{
  "n_layer": 13,
  "d_model": 320,
  "n_experts": 32,
  "experts_per_token": 3,
  "d_expert": 64,
  "d_shared_expert": 0,
  "activation": "geglu",
  "moe_layers": [2, 3, 4, 5, 6, 7, 8, 9, 10, 11, 12],
  "router_score": "softmax",
  "normalize_top_k": false,
  "routed_scale": 1.0,
  "balance_loss": 0.00207,
  "balance_bias": true,
  "init_std_router": 0.0299,
  "lr_router": 0.00127,
  "vocab_size": 16384,
  "norm": "rmsnorm",
  "norm_eps": 1e-06,
  "tie_embeddings": "early",
  "optimizer": "muon_variant",
  "lr": 0.00207,
  "batch_tokens": [32768, 65536],
  "seq_len": 256,
  "train_tokens": 264700000,
  "steps": 5567,
  "dataset": "wikipedia_en"
}
Below are experts of layer 10 (counted from 0) of a mixture-of-experts language model. Rows are named router (the router's row for the expert) and show model dimensions 160-239. Each number is 128 + 32 x the weight over its row's rms, rounded and kept within 0 to 255. Numbers have three digits each.
After each expert's rows: "comes after" lists some tokens at least twice as common just before its tokens as in all text. This comes from a sample of Wikipedia text that the model never trained on. Tokens count by the router's weight.

# expert 1
router:158062137118099155122142082140135129157104162139068086122096139121135155093106079175099147110130127105163125100104175140088070118140165145152100153077156120163112066049175160128153211187122149071110130106131173110064158170095167154188201051
comes after: " in", " at", " on", " of", " to", " with"

# expert 5
router:117132104114138081116140095104145079144088106145081088140063152107146091112127157155128180166101129100164109127106124150122075117108146116140156110123166091068118101079076156155069140159169155088116146204124080104088114116098194095106168086
comes after: " a", "-", " \"", " as", " and", "'s"

# expert 12
router:154106216098105108120107099130198124109143125161177144034108132149166129113141138119170131133157126135082135134178100112155117121145085107117144140173117156093141134151142142139160074142128088175173132125081108147095098084125078131101084063
comes after: " |", "–", ";", ":", " (", " 1"

# expert 25
router:131114102117100121153112155123103198179095152070132135104110128113153142104143085133084112156135132115116112113170149146158130122127109135094120127114149091195126171125170072114149141125137108144125123178143132139155117125091163095169139153
comes after: " the", " in", " The", " his", "'s", "th"

# expert 7
router:140100178111130218112114133116086122137164146112053124096131125092135138115144176114082132123125111149108115144147131131171127175187147094100115160099123142097079132171154083111119106137141204120156098143117177137159124165079160161083077139
comes after: "\n", " |", ".", ")", "==", " =="

# expert 21
router:170069194139093160164144111132212131167139130159157094120091132152086158133078180098140168127160121167127146105183102131127134133149090090111098127198064158154174117166137138146131079111150112148162178146116080147097104111146089120111165162
comes after: ".", " (", ":", "/", "5", "6"

# expert 13
router:127146100108150095121158179180121103139152104058178164117154097154131083146160169068145087119116181138086157182091194109160156104104158087102136078107128134148149139144145134135103145078121132152190174080112159084177125075095111120155167143
comes after: " |", ";", ":", " (", "|", " S"

# expert 18
router:160120110084128206132114153118122100106073124182109150091115167133074147170076160157071138133105112122063120101183063129129160196145168158071067145117079163117127117169112140144139120197107142137097130143107117144182079192170160085083109178
comes after: "\n", ")", " =", "==", "===", " =="

# expert 17
router:147061109134136113151162101140127090098164116174097121120119126124149159136170092088149131143147140120187127102192178157090145145074171150194079125152112154159160085082133148097154105175067170142120204152109083111078142171093105097132182046
comes after: " the", " in", " of", " to", " from", " University"

# expert 0
router:161083130086154139137143092117125069121137115131133077105089211154074106069147189105082158153097059099124124115086112145144153175196090111092106109116108161119059172142125126153120143143100151074121153146100095171169107117154149120117098189
comes after: "\n", " |", "|", ";", " Title", " "

# expert 14
router:128129149157148141184083086141169118110171151112196154117140089106148153165142161133140107139133109191091110087155108117101142122163114126073154020153110126127135118109094146120094078115145057132163096133097182138179094131111127113159079059
comes after: " ", " |", " 0", ")", " —", " 1"

# expert 19
router:124193094182065123169074129093178086156136127130181143133152107134132123176138166112176123086157156147098074140179098069150160063175155143142109081141127147113170189162090151101109093109142089152114092125161113124209088126189079119121106106
comes after: " |", "|", " ", ";", "',", " MF"

# expert 6
router:119092098083191204080123140127143090092089112130158097185132125124122077124167165144123133152133152141174157141130155180115136184090112088083103168135102103113143099164140085106136165129116120079125129118139181179069163095089141094116135173
comes after: "-", "\n", " •", " Coordinates", " Country", " Years"

# expert 23
router:139113103157137137139128087084106098062056145104069118089100093109111153183132133197124113130175128183130143140142134155160146095076143169156051171125083110163139152138113134061162091119055115093119093155117141109063144110146137149150117101
comes after: ",", " in", "|", "–", " September", " June"

# expert 24
router:095106146111183145127103158152113171178155089097160130164146115155121128120123085187074124124102072102113096162143109117126064059110178095100117110139169099151120152114176132150069144101203142129127148154101137154172142088100191115169127161
comes after: " a", " the", " was", " to", " his", " were"